python train.py --d_model=384 --activation="relu" --router_score="sigmoid" --shared_expert_gate=true --vocab_size=32000 --norm_eps=1e-05 --positions="learned" --parallel_block=false --init="normal" --init_std_o=0.0331 --init_std_down=0.0202 --lr_head=0.00527 --warmup_steps=112 --doc_mask=false --dataset="wikipedia_en"
Below are experts of layer 3 (counted from 0) of a mixture-of-experts language model. Rows are named router (the router's row for the expert), up (a neuron's input weights, with its number), down (a neuron's output weights, with its number) and show model dimensions 128-255. Each number is 128 + 32 x the weight over its row's rms, rounded and kept within 0 to 255.
After each expert's rows: "raises" lists some tokens whose logits its average output raises strongly, later layers aside; "mostly gets" lists some tokens that are sent to it at least half of the time. This comes from a sample of Wikipedia text that the model never trained on.

# expert 3
router [132 144  88 109 193 139 162 152 129 125 143 121 122 161 219 168  99 118 142 121 133 120 108  37 128  86 131 133 150 146 142 132 158 128 113 150 114 156  89 121  87 124  88 105 175 126 113 162  84 126 137 156  80 157 143 109  81 110 168 131 167 134 100 115 122 125 163 134 110 103  66  87 179 118 112 137 198 152  82 112 122 115 146 136 131  97 138 123 110 146 105 151 122  88 117  99  73 134 121 148 151 112 135  98 136 125  97 113 164 148 148 102 153 128 123  98 120 159 106 115 122  89 161 103 146 136 151 161]
up2 [136 147 101 153 127 109 154 136  43 154 147 100  47 137 145 152  87 155 122 113 116 106 107 104 164 174 117 125 173 192 171 124 120 139 166  66 135 119 177 149 132 128 164 143 182 133 124 208 154 158 114 170 199 130 134 152 102 116 104 201 140 128 146 115 153 151 129  66 137 127  69 142 105 176 145 124  92  72 145  99 142 128  56 125 119  96 150 151 117 180 193 195 107 135 130 134 164 138 143 191 114 163  81 154  78 126 118 124 114 119 125 151 119  84  97 144  98  98 158 121 115 129 133 120 164 110 158 114]
down2 [104 132 146 111 143 126 131 146 120 121 142 140 197 127  74 179  30 136  96 188 128 129  76 134 141 162  75  55 117 168  92 129 152 132 149 125 129 137 140 127 162  85 110 101 141 191 113 130  72 128  96 164  83 104 178 168  59 145 134 110 139 148  87 140 110 156 102  64 142 112 106 134 122  90 125 129 162 145 112 161  97 114  98 107 111 130 193 105 209  58 111 142 119 139 151 182  95 147 172 142 138 125 173 160 130 159 113 126 153 148 129 107 122 130 121 135 104 118 126 155 178 123 117 144  75  80 142 113]
raises: ".", " and", ".\"", "\".", " |", ","
mostly gets: " 20", " 13", " 15", " 14", " 19", " 4"

# expert 19
router [198 111 121 146 222 167 183  93 129 101 117  93 135 131 104 136 134 136 144  80 140 134  76 179 169 163 146 146 100 145  83 105 132 139  83 130 133 129 126 156 132 133 118 131 174 133  82 107 103  68  90 160 126 128  92 142  97  72 119 151 119  61 101  80 130 114 144 161 128  82 150  87 115 186  41 149 109 137 125 160 115 104 168 108 134  99 144 135  90 103 133 122 121 117 118 113  55  92 132 104  96 167 130 128 161 158 180  48 121 122 135 151 115 104 145  78 166 114 169 143 135 113 118 122 147  98 121 125]
up1 [103 119 185 102 111 130 107 105 109 155  36 153 159  99  81  94 124 119 150  90 142 118 101  93 118 103  80 121 199 214 122 116 104 177  74 119  87 162 181 176 155 143  94  67 106 109 123 150 135 142 156  92 128  83 124  98  65 130 158 156 155 131 164 130 146 113 101 142 114 159  73 149 165  64  76 146 173 111  99 136 114 107 104 129 102 114 135 106 136 195 112 137 123 162 165  97 160 132  60 176 135 211 122 144  84 102 167 130 131 161 143 186 113 154 169 130 193 130  79 124 178 151 144 174 123 133  86  58]
down1 [ 84 131 108 134 103 104 136 105 183  70 125  91 131 171 165 136 128 131 110 112 100 141 116 133  65 172 150 130  87 105 165  88 134 147 132 179 117  86 124 116 123 114 140 103 153 155 147  96 148  63 101  81 142 116  94 121 146  81 118 141 135 107 129 179  87  87 136 183 149  80 165 103 123 159 104 123  18 106  91 160 117 142  87 107 106  93 123 136 133  85 105 161 128  80 121 117 143 178 188 150 138 165 122  70 110  69 101 108 144 163 110 110 101  91  91 103 138 164 213 162 143 121  90  66 181  83 155 112]
raises: " the", " a", " an", " ", " in", " he"
mostly gets: " but", " to", "In", " while", " and", "As"

# expert 16
router [166 147 105 140 143 193  92 145 119  96 156 137  78 164  91  95 121 101 220 138  91 112 116 136 107 113 127 129 121 160 141 127 185 116 154 133 125 105 108  78  92  78 149 138 152 121 149 164 102 124 150 146  81  94 118 141 124 106 101 157 158 160 196  97 126 126 137 133  94 137 132 143  74 161 128 115 101 131 113 181 163 111 100 158 163 108 155 169 163 112 166 127  89 159 170 120 183  98 133 121 124  79  68 142 150 141 116 126  78  75 161  86 162 161 137 105 204 126 161 126 140 197 128 124 120 153 164 162]
up1 [133  88  76 194 117 161 104  83 138 112 110 130 131 132  71 162 148 148 119 136 160 184  78 128 111 162 117  70 102 166 163 121  86 106 128  80 128 161 141 107 105 174 127 138  76 145 149  95 134 158 151 167 112 158 160 137 122  79 105 146 166 111 113 144 111 118 105 122 111  86 147 138 166 117  96 157  81  70 137  99 137 169  61 149 160 105 116 125 108 167 138 119 140 131 117 143 170 136 129 130 165 180 130 149 182 133 147 172 144 157 170 159 143  92 120 107 210 132 116 160  79  89 118 148 138 174 203 163]
down1 [172 105  67 129 113 118 112 103  62 112 153 118 112 113 146 150 114 100 160 150  89 156 166 154  97  64 135 115  77 158 138  85 170 147  84 109 108  69  92 145 130 170 168 116  77 117 129 127  72 114 154 122 107 114 137 126 146  47 114 134 108 174 173 147 162 167 168 105 128 113  88  83 184 109 100  91 158 132  95 134 113 117  80 138 105 192 163 162 174 131 134  91 171  79 111 150 112 148 107  91 139 157  75 179 113 130  86 122  64  83 112 119 156 139 133  92 151  73 119 148 133 126  97 198 152 140 134 103]
raises: " ==", " of", " Film", "==", " film"
mostly gets: "---|---|---|---|", "See", "In", " Date", " Born", " Also"

# expert 1
router [ 73 136  72 190  84  83 152 127  93 164 138 131 139  89 134 100 137 102 109  54 183 110 145  91 137 160 144 124 114 126 124 124 150 123  80 141  98 143 156  78  74 120 156 114  78 105  67 153 178  98 129 212 134 110 138 143 137 123 126 191 160 144 147 150 147 145 156 177  95  91  75 143 124 151 125 167 161 143 158  80 114 123 149 140  90 109 132 156 138 103 146 109 155 130 147  47 131 159 145 127 161 186 151 110 191 117 145 160 127  62 171  62 142 103 152 169 161 148  68 136  96 107 169 100  97 112  93 114]
up0 [211 132 161 170 183 159 119  89 185  57 170 179  57 102 114 125 119 188 107 181 159 158 169 115 120  97 131 157 165 109 121  97 162 101 167 105 146  92 178 171  90 195 135 100 106 132 150 190 110 109  81 120 157 111 133 139 168 108 113  97 181 122 171 111  81 153 149 110  91 121 131 138 150  94 139 113 143 128  54 121  89  68 154 118 141 119 154 134 116 139  93 180 114 161  96  61 113  67 138 143 112 171 132 150 108 126 140 137 106 104 115 116  71 136 132 104 101 141 130 124  80 142 102  93  83 121 177 168]
down0 [121 109 107 145 139 150  90 168 137 105 180 121 155 125 199  83 107 163  90  72  79  79 102 161 151 131 116 203 137  76 107 115 143  93  78 151 168 123 138  90  55 171 160 139 150 138 181 138 118 124 147 151 142 118  70  84 127 158 146  98 135 137 156 138 133 142 137 124 130  72 141 114  87 178 128 145  75 139  66 123  93  81  92 123 100 122 155 104 125 120 193 152 105 153 126 112  72 175  89 121  95  96  98 167 132 124 171 122 134 137 131  51 100 162 133 137  96 138 135 125 154 146 184 100 118  70 147 143]
raises: " ", "in", "s", "i", " in", ","
mostly gets: " Al", " E", "na", " Co", " U", " De"

# expert 12
router [128 132  77 134  88 108 184 169 121 156 125 111 112 149 172 148 122 119  72  89 157  97 144 132 143  95 157 144 159  99 152 143 147  90 125 101 121 117  84  76  70 136 100 117 116 131 118 129 119  78  90 163  94 122 149 121 161 175 140 120 174 118 155 163 150 129 142 187  43 106 112 128 146 156 101 127 153 145 201 127 139 100 182 130  75 114 107 153 119 151 188 142 115  91 126  69 147 149 123 115 119 159 141 141 193  97 153 136  94  95 179  65 186 148 130 139 160 144 118 160  64 128 179  60 108 105 127 142]
up1 [ 90 172 120 155  83 222 191 142 103 144 170 140 149 160 191 101 133 126 102 127 126 126 115 156  78 187  54 126 126 152 183 125 103 117  89  77 104 168 115 113  83  98 162 101 118 149 169 148 111  52 107  97 125 144  99 178 133 113 127 108 159 176  68 144 112 109  74 127 144  92 112 119 148 131 122 105 141  85 107 112 131 137 167 148  94 158 114 140  84 145 161  84 156  77  95 113 147 135 115 111 137  92  98 101 202 125 153  93  75 114 117 122 116 149  92 120 114 136  94 135 110  87 114 145 129 156 148  95]
down1 [127 148 139 131 144 149 133 101 129 107 127 114 173 114 157 171 115  61  79 102  85 109 167 167 105 134 186 144 141 138  53 161 193 125 127  84 110 118 141 103 172 202 144 182 155 166 167  97 130 140 122 104  99 172 143 198 124 101 106 120 161 116 142 122 143 140 123 156 142  84 147 116 149 111 102 192 107 113  62 182 143 120 190 145  99 144 125 121 139 118 120  91 138 102 114  96 135 147 175 143 167 105 143 130 150 195 120 187 121  87 103 132 156 107 171  94 136 106 143 143 123 117 146 187 101 187 173 114]
raises: "ly", "ty", " and", "'", "s"
mostly gets: "in", "un", "con", "d", "^{", "ad"

# expert 2
router [149 102 133 146 157 166 186 132 146 112 146 110  92 125  57 136 104  78 169 147  81 121 140 112 150 210  91 105 142 153 129 160 164 104  66 122 104 105  68 118 149 110  84 141 121  98 123 134 206 106  60 115 102  93  56 129 125 104 116 107 187 107 211  89 101 149 145 125  62 159 164 126  28 117 115 135 123 152  90 184 140  96 173 130  87 106 148 155 141 120 170 163 109 102 145 109 160 122 140 110  94 192 123 149 138 148 131 106  56  48 170  72 126 140 140 108 210 160 139 126 202 159  85 127 145 111 112 169]
up2 [116 178 239 116 172 170  69 137  80  91 160 124 156 150 140  90 135 116 153 121 187 141 147 136 138 116  78 157 134 109 150 124 102  99 120 119  66 139 113 134 140 110 207  71 161 118 171 169 140 158 102 158 200  92 122  68 101 110 193 117 141 118 142 125 176  92 177 123 146  93 128 118 100 119 169 121 166 138 120 147 109 118 137  79 121  79 131 133 131 155 179 118 102  87  81 114 104  57 141 117 128 144 121 127 136  60 192 121  88 138 135 137 134  97 127 164  97 229 156  97 124 149 162 160  83  92 124 162]
down2 [122  75 129 106 127  64 125 157 140  96 174 149 132  59 109 101 144 126 152 148 115 144 115 126  90 106 118 142 128  98 115 111 170 167  90 105 120  59 121  64 101  98  91  64 131 154 150 135 156 127 102  96 100 113 154 103 151 137  74 170  82  76 147 126  92  91 117 104 118 150 145 126 114  86 188 122 140 126  96 191  97  51  87 175 137 105 114 119 150 126 150 132 154 116 154 123  98 124 188 107 149 121 151 147  65 104  95  91 134 103 164  88 145 122 151 132  92 117 126 117 183  81 179  88 147 160 136  75]
raises: " the", " a", " re", " an", " c", " "
mostly gets: " is", " was", " are", " were", " has", " had"

# expert 17
router [ 87 101 103 140 131  73 154 191 161 139 133  95 123 104 172 182  94 124 103 116 105  89 135  67 104 154  89 134 152 137 147 134 118  41 121 132  89 139 106 123 115 158 171 110 119 134 171 148 176 133 120  62 130 154  97  77 154 141 163 132 151 131  97 163 106 192 141 156 146 112 140  92 200  71 155 168 137 173 107 123  98 138 175 142  94 110 129 143 131 134 124 106  77  60  74  96 107 165 137 150 175 112 130 102 144 122 132 114 166 137 135 120 144 120 113 111 109 140  39 142 176  92 121 105 131 142 123 110]
up1 [139 110 116 104 132  85 102 130 165 165 123  77 138 167  87  47  93 152 138 128 122 151 127 103  81 121 119 168 177 140  90  73  94 117 144 108 130 162 139 126  64 138 134 179 131 100 128 107 190  97 163  97 110 121  98 133  79 149 115 193 143 151 117 135 135  92 175 127 144 119 137 150 116 158 160 135  87 161  77 142 152 123 151  97 170 139 123 161 100 133 121 125 125  99 150 130 157 191 135 137 147 155 126 174  77 121 163  62  81 119  95 166 127  80 153 149 113 166  55  91 144 158 177 193 149 139 143  56]
down1 [ 81  93 165 143 118 121  93 123 147  95 122 154 137  61 156 161 154 108 169 193 149 132 119 126 143 112  82 148 123 118 158 147 112  85  98 164 115 172 206 171 120  98 169  92 134  88 108 162 154  93 151 176  95  67 129 145 115 106  85 105  63 150 135 128  96 144 159 164 119 225 163 127 159 154 127 125 144 142 154 174 170  92 149 124 101  95 104 117 102 161 143 108 161 157 108 130 153 201 125 184  89  50 159  94 142  98 146 150 164 133 132 137 101 133 102 158 133 194 100 148  68 179 158 105 148 105 138 103]
raises: "\n", " ", " —"
mostly gets: "---|---|---|---|", " |", " kg", "06", " Location", "36"

# expert 7
router [143 146  90 169 116  89 114 153 137 117 127 121 151 106 151  67 146 162 178  96 117 151  86 149 141 123 100 140 175 191 102  83 116 123 123 171 103 162 100  87 130 151 128 138 112 118 143 106 123  97 102 134 129  92  94 177 117 170 135 161 154  91 114 120 112 143 141 139 108 108 176 119  92 150 214 131  85 121 121  71 124 102 124 166 124 118 123 106 143 102 149 113 164  95 129 111  97  86 128 131 114 138 173  77 164 130 143 143 149  86 156  94 123 101 161 121 113 144 178 149 100 194 109 123  98  70  97  90]
up0 [143 138  93  97 147 110 105 164 176 109 124 111 152 103 129  79 116 101  91 115 106 126 134 123 103 162 179 127 117 133 119  87 122 201 125 113 130  86 123 182 147 168 126 147 146  80  98 140  98 115 128 121 116 127 119 167 121 102 111 155 142  98 161 115 142 149 145 162  90 134 118 137 127 132  91 162 129 154 149  92  82 154 142 163 116 159 127 101 171 141 114 166 106 116 172  98  82 165 166  97 133 108 116  58  96 206 120 134 189 139 121 119 162 102 198 113 143 139 120 147 155 118 129 144 147 104 126 149]
down0 [119 125 112 167 185 195 163 190 119 119 178 125 160 138 183 108 175  77 116 148  65 156 186 122 146 183 168 102 130 150 144 145 147 109 155 166 117 129 140 142 114  91 150 157 132 109 183 133 158 111 185  99 135 115 136 127 171  54 143 145  82 138 112 111  83 178 112 174 119 149 146 165 106 127 133 106 110 117  84 174 101 119 123  90 191 152 110 187 166 117 138  73 114 117 125 137 123 102 166  99 113 147 147 130  73 119 117  75 126 129 126 100 108 149 175 158 120  96 104 122 121 155  89  93 144  98 147 119]
raises: ",", " and", " for", ".", " in", ":"
mostly gets: "s", " it", " they", " It", " them", "es"

# expert 10
router [ 86 109 140 133 170 169 171 128 148 129 151 133  58 133 131 162  99  54 156 125  77 159  86 138 126 152 116  84 124 136 165 132 173 126  94 151  81 125  79  85 111 148 169 115  88  83 126 201 207 125 136 143 153 126 133 149  62  90 127 163 178 101 167  86 115 108 150 104 116 114 108  91 123 144 108 112  86 124  89 188 118 114 159 121 162 120 165 142 112 115 110 119 130  69 147 139 118  73 162 164 100 137 116  97 140 130 144  91 175 122 152 116 173  56 172 114 129  97 118 154 135 142  68 146 154 101 145  94]
up2 [181 139 198  99 159 126 136 117  71 109  63 145  77 121 169 147  87  82  86 116 175 163  91 152  69 120 146 135 214 143 131  87 166 166 107 124  90 153  67  70 131 130 157 136 159  74 151 150 121 155  82 131  91  64 153 121  72 147 138 182 147  78 137 124 104  76 119 107 164 135 141 154 122 140 113  94 130 169  86 146 146 185 128 133 101  93 125  90 102 143 125  80 150 188 139 153 143 189 172 189  98 124  59 138 114  75 155 153 121 164 163 148 175  83  85 108 146  87  97 121  91 163 146 138 115 111  67 151]
down2 [155 142 122  79 173 106  87 134 115 107 171 123 135 150 125  95  94  92  59 138 123 144 121 180 120 123 106 109 117 112 100 152 110 167  50  98 143 117 180 135 123 110 125 151 113 149 175 100 161 107 162 185 159 115 162 111  81 116 120 137 116 160 175  74 122  96 150  96 151 112  74 128 138 102  85 102 155 138 146 125 145 130 125 106 144 138 110 133 170 149 136 113 122 165 152 101 142 155 120  92 105  99 195 112  89 127  51 134 142 151 112 115 151 158  94 128 152 169 155  99  95 101  77  91 163 152 156 137]
raises: " ", " \"", ","
mostly gets: " this", "ed", " other", " new", " more", " This"

# expert 4
router [ 98 152 115 165 143 106 128 154 163  95 117  83 141 146 138 144 170 121  89  88 172 118  76 197 154  94 158 166 103 115 101 114 159 103 128 131 128 130 154 182  57 173 176 130 123 111 151 134  80 104  96  95 157 105  85 103 185 120 119 173  84 119  39 125 146 166 152 107 153 135 136  81 216 153 156 129 149 126 164  83  96 101 128 130 146 132 125 149 103 118 168 119 111 135  74 118 135  99 160 142 128  95  97 114 151 140 177  83 152 159 121 192 108 170 122  84  93  82  87 180 103 113 115 108 144 147 123  74]
up1 [147 155 152  97 181 160 122 106 158 119 105 156 146 136  74 147 103 122  91 173  85 174  94 152 130 156 169 109 119  92 143 109  61 190 144 119 116 144 157  89 150 161 140 164 144 137 160 111 146 171  53  95  94 126 166 125 141 124 157 152 134 156 137 183  80 172  93 112 143 133 129 156  88 140 191  88 103 115 156 163 138 142 118 124 106 222  88 215 146 123 170 150 122 153 131 103 136  92 115 139 145  57 138 108 122  98  82 104  88 130 103 165 101  92 122  98 143  49 100 134 156 104 105  77 116 195 106 113]
down1 [152 143 161 170 166  84 202 128 155 126 145  83 176 194  94  96 116 116 125 176 144 115 105 166 158 108 108  84 118 137 135 168 149 139 150 104 127 110 108 121  69  95 130 124 137  63 146 196 111 107 185 150 122 147  95 123 180  85 136 140  95 112 133  84 182 155 111 161 158 123 112 113  84 118 144 182  93 149 177 176 104 116 158  76  79 109 124 121 113 148 113  90 170 139  76 142  99 124 101 116 148 141 141  58 129 123 160 101 129 130 111 110 178 103 150 148 137 140 186 161 166 148  90 179 142 183 175 111]
raises: "\n", " In", " The", " It", " A", " "
mostly gets: ".", ").", "\".", ".\"", "ja", " Joe"

# expert 9
router [149 121 121 169 180  83 186 158 122 134 143  71 138  99 119 136 153 104  28 119 130  96 124 156 155 122 178 157  99 134  87 155 168  79 100 160 110 170 163 122 142 151 174 128 169 115 133 155 126 106  98 153 145 150 137  74 146 154 125 137 162 132 102 187 125 154 143 156  96 142 148  89 161 148  97 190 115 166 131  63 180  83 206  99  40 140 107 147 114 106 127 105 112  53 106 129 122 152 124 122 131 163 117 154 117 139 132  90 141 106 158 166 161 130 160  74 122 109 135 153 136 153 110  90 148 141 109 156]
up1 [ 84 101 141 108 121 107 104 130  93  91 124 129 115  53 152 112 107  77 185 117 138 119 113 175 117 152 144 103 127  88 197 180 110 111 118 106 175 103 125 138 121 152 127 134  54  71  93 169 139 167 150 172 146  86 164  98 142 133 203 174 118 147 155 164  75 145 157 131  91  94 134 105 111 127 115 143 141  56  93  80  92 121 144 147  56 116 132 138  86 128  81 167 173 119 138 102 142 145 161 152 148 137 107 161 142 110 141 214 201 180 169 152 186  92 152 155 113 150  65 170  95 133 110  87 149 139 131  91]
down1 [ 40 131  90 100 126 117 174  79 206 157 142 102 148 115 160 137 158  97 109 146 106 147 162 133 102  71 106 138 151 111 181 141 117  85 105 163 124  75 138 119 127 162 148 118  69 125  80 115 109 130 108 123 180 126 166 123 136  86 148 142 123 177 105 152 124 123 117 137  90 133 152 151  67 132  91 142 154 103 124 110  73 166 106 124  12 114 103 143 129 119 125 115  42 146 147  87 162 176 123 157 129 124 102 161 141 160  94 217 161 159 122 117 132 100 107  33  94 174 122  91 174 194 108 164 128 171 194 130]
raises: " and", " ", " part"
mostly gets: " =", ");", " (", " Illinois", " at", " because"

# expert 5
router [ 90 176  94 149  60  99 162 176 133 151 129 100 133 139 138 137 126  86 126 129 154 120 136  67 123  97 135  78 118 137 128 146 153  99 119 122 110 136 130  43  42 123 159 124 117 115  88 166 139 117 132 151 144 143 161  87 119 112 128 198 166 162 108 146 139 142 128 128  94 107 138 108  99 153  76 133 131 131 157 143 120 134 156 100 102 126 128 151 145 156 149 117 109 144 140  67 156 133 100 151 189  69 114  71 186 129 155 165 148 137 163 130 176 130 128 190 162 151  55 148 112 139 129 114 104 163 152  81]
up1 [199 151 111 110 152  98 176 148  68  62 161 160 115 164 127 152 104 120 107 127 118  82 110 167 135 151  91 174 161 121 152 153 118 129 153  93 108 170  98 142 113 131 109 134 128 153 111  92 125 117 125 138 150 177  61  83 130 117 156 105 129 177 181 158 104 141 108 115 132 115 128 100 119 131 121 111 156 115 100 193 167  91 125 100 110 147 142 133 102 105 179  80 169 146  67 118 148 141 115 135 102 138  84  69  75 164 160 183  82 160 132 200 122 110 136 166 140  90 119  91 150 152 167 104 135 170 147  63]
down1 [192  94  91 156 132 175 177  99 132 153 128 132 150 101 115 102 114 149 106 195  93 158  71  95 185 110 158 174  90 156  89  99 158 163 121 126 211 116 145 136 219 111 123 160  83 161  91 110 194 135 124 152  86  61 148 140  67 153  79  90 129 146 107 117 116 135 131 128 140 169  77  94 117  70 119 161 158 163 147 139 109 123 139  68 191 133 132  88  91 112 145 139  89 137 111 127 117  99 153 143  97 174 142 117 139 161 139 121  99 177 125 147 123 161 196 146 195 113  99 125 102 129  81 114  94 160  89  97]
raises: ",", ".", " and", " (", " to", " a"
mostly gets: " South", " Republican", " High", " Democratic", " Central", " Texas"

# expert 0
router [181 109  93 144 148  73 110  99 143 107 138 101 134  99 159 119  82 149 109 127  56 196  74 152 124 118 133 171 151 146 110 121 126 131 128 128 128 167 128  91 113 114 220 132 148 180 128 148 121 111 145 113 129 168 122 169 100 133 129 175 137  68 151 115 119 130 151 154 111  55 140 111 132 118 144 145   2 164 117 139  94 130 130 118 175  93 147 124 140 101 148  54 120 109 148 151  62  59  83 133 169  45 103  77 145 121 156 108 170 122 140 138 174  96 157 151 157 128 120 150  74 160  20 145 131 149 126  88]
up1 [ 90 160 209 139 106  89  98  95 111 123 120 172 166 133 142  97 121 130 181 149 129 107  60 107 113 115 146 144  72 147  68 145 138 109 100 181 106 173 131 128 163 142 124 161 158 155 150  97 122 158 145 151  98 113 147 153 152 105 107  84 108  38 123 108 132  78 163 141 130 160  90 108 107  97 162 126  57 127 161 114  77 156 183 119 142  66 152 174 119  87 178 102 135 119 114 128 158 136  90 133 112 124 182 110 119  96 129 177  58  32 176  82 146 124  78  85 130 163 141 165 176 144 129  96 170 105 101 106]
down1 [123  99 152 142 129 116 151 184 144 117 137 121 189 120  92 149 151 164  83 128  84 120 146 119 183 163 106 110  68 123 110 131  88 108 106 115 121 151 209 124  64 128 107 147 143  86 133 144 126 144 174 117  49 111 157 161 139 144 143  96 121 123  83 148  78 143  85 149 145 127 158  90 148  95 144  69 148 158 133 104 150 152 111 114 191 174 101 137 177 134 120  94 102 137 146 179 111 179 125 121 120  88 159 148  87 132 108 120 110 127 128 107 111 120 202 124 149 141 100  93  83 139 105 129  96 115 117  73]
raises: ",", " of", " and", " for", " in", "."
mostly gets: " information", " member", ".\"", " has", " control", " Minister"

# expert 11
router [120 133 102 136 166  52 140 100 173  85 141  73 121 123 159  73  97 155 124 113 100 111 111 157 132 131 116 177 118 207  74 127 135  88  93 157 118 148 159 129 141 101 154 129 199 127 134 119 111 131 138 101 122 169  99  71 121 140 118 167 120  88 132 143 112 170 153 123  98 100 178  93 110 143 190 216  56 121 122  58 163 127 126 104 120 120 143 104 146  73 178  94 108 115 169 106  54  90 129 113 156  65 156  73 123 150 142 111 114 123 144 113 105 166 172  85 131 174 104 127 111 162 100 104 131 135  88 112]
up1 [150  31 121 111 153 140 113 123 204 118 129 151 176  72 181 165  87 123 140 174 165 145 131 118 192 143 116 112  94  94  93 107  74 130 126 158 125  79 163 101 114 158 148 145 139 105 130 180 113 103 158 109 150 153 118 107  91 130 137 109 100 138  93 125  83 150 119 157 130 170 100  98 113 129 143 161 108 163  78 123 171 128 149 105 172  80 165 117 114 115 104 114  77 115 118 130 150 112 126 106 124 105 173 162 106 151 114 114  87 107  88 160 173  90 112 103 169 169 154 178 172  93  55 138 181 120 190  54]
down1 [121 107 163  86  94 101 106 129 183  83 119 143 141 178 193 137 143 115 178 132 111 155 191 143 135  93 110  97 117 101 138  98 139 165 172 139 107 121 153 113 152 144 112 155 143 143  83 154 130  82  77  63 108 137 101 167 139 101  87 204 105 112 110 134 157 128 190 140 152 113  82 173 141 178 199 140  98 130 123 128 116 153  88 126 150 123  88 129  83 151 173 129  53 162 113 152 115  89 121 116 138 152  96 121 137 163 137 140  88 115 151 184 150  86 140 149 199 126 142 139 148 168 160 140 111 105 194  97]
raises: ",", ".", " and", " in", " ", "\n"
mostly gets: " season", " States", " film", " game", " district", " government"

# expert 13
router [184 136 111 159 158 120  82 158 132  93 128 108 181 131  65 205 157 133 172 116 124 152  98  68 152 157 131  98 112 119  60  88 124 119 149 129 135 134 129 157 103  94 158 122 141 182 141 133  47 106  79 161  86  83  70 133 165 120 134 155  99 161  94  72 121 142 139 169 159 146 135 120 103 113 223 108 173 181 118 149  96 132  84 140 131  82 128 176 113 153 121 160 102 188  79 104 131 100 122 103 151  77 102 128 142 160 166 131 179 122 123 176 136 132 120  96 157 131 109 151 165 131 116 109 150 160 109 133]
up1 [124 140  96 138 107 133 106 150  85 140 108 104 145 106 126 158 136 177 130 138 168 146 154 130 120  97  93 138 111 122 192 137  94  96 102 105  77 153  69 168  97 120 102 133 134  77 178 170 110 112 108 204 144 108 140 114  74 109  96 124 118 132 100 207 133 191 137  86 131 139 127 103 161 137 156 137 113 124 109 176 109 132 122 159 127 132  55 129 189 109  80 157 154 146  72  91 119 149 105  93 134  85 111 120 145 101 155 130  87 159 157  97 163 150 183 114 148 119 175 144  84 160 123 134 124 126 126 116]
down1 [132 152 138 132 111  99  83  94 143 174 173 150 128 161 134 112 106 165 120 165 116 116 131 157  75 158 115 201 109  68  87 144 121 122 114 147 119 112  53 139 193 110  87 150  95  51 142 100  91 114 112 163  83 132  98  58 123 166 121  77  81 127 131 163 125 112 158 113 121  58  90 136  88 214 123 138 198 189 163 177 172 143 149 115 151 139  71 112 164  63 158 129 138 143 115 117  77 167 112 123  98 123 109  87 147 147 110  76 125 170 145 133 175 105 141 159 190 126 131 117 149 204 137 143  89 138 133 151]
raises: "-", "\n", ".", ",", " |", " "
mostly gets: "\n", "==", " ==", " However", "===", " These"

# expert 6
router [109  92 108 132 252 157 185  68 157  95 136 108  62 155 118 141  97 103 129 128 109 130  72 110 138 223 113  84  60 121 140 120 161  98 113 124 140 107  85 162 116 112 126 105 146 109 165 176 168  84 119 177 129 144  52 138 152 102 103 148 102 117 159  21 166 122 177 156 106  99  73 110 109 120 201 117 104 116 119 189  85 118 138 156 179  83 169 141 145 101 126 135  60 126 111 135  97  74 138 116 105 124 108 129 124 149 148  49  88 137 104 170 143 140 146 121 160 166  97 141 138  67 114  97 152 150 141 146]
up1 [103 102 118 141 123 120  71 192 140  95  60 118  55  95 119 103 156 167 181 114 147 109 136 110 130 118  87 125 117 152 141  92 152 106 112  96 148 167 188 135 111 177 169 106 153  69 196 180 115 153 123  94  91  88 140 118 137 139  89 100 119 168 143  58  91 132 163 130 152 126  68 107  43  68 158 113 156 100 131 108 121  67 109 172 164 119 122 116  94 134 176 127 115 201 145 115 159 150  91 126  84 137 184 140 141 105  83 135  75 134 125 141 177 112 151 164 145 151 162 110 180 175 155  50  78  98 161 142]
down1 [103 159 166  68 122 115  83 161 120 155  94 142 141 164 129 136 115 119 168 165  91 125 120  80 110  77 156  97 141 115 155 138 166  14 102 179  85 152 105  94  85 149 172 172 159 156 157 113 141 142 110  97 126 162  94  79  89  94 135 111 127 161  81 134  99 104 133 109  96 125 170 145 153 134 146 159 152 103  92 139 130 132 154 137 125  62 126 129 147 146 130 118 155 125 141  97 141 108 154 147 127 100 139 156 125 180 138 110 116 153 148 166 116  95 114  86 157 186 131 100 121 167 121 197 120 134 152 132]
raises: " the", " a", " in", ",", " all", " "
mostly gets: " after", " during", " when", " up", " out", " him"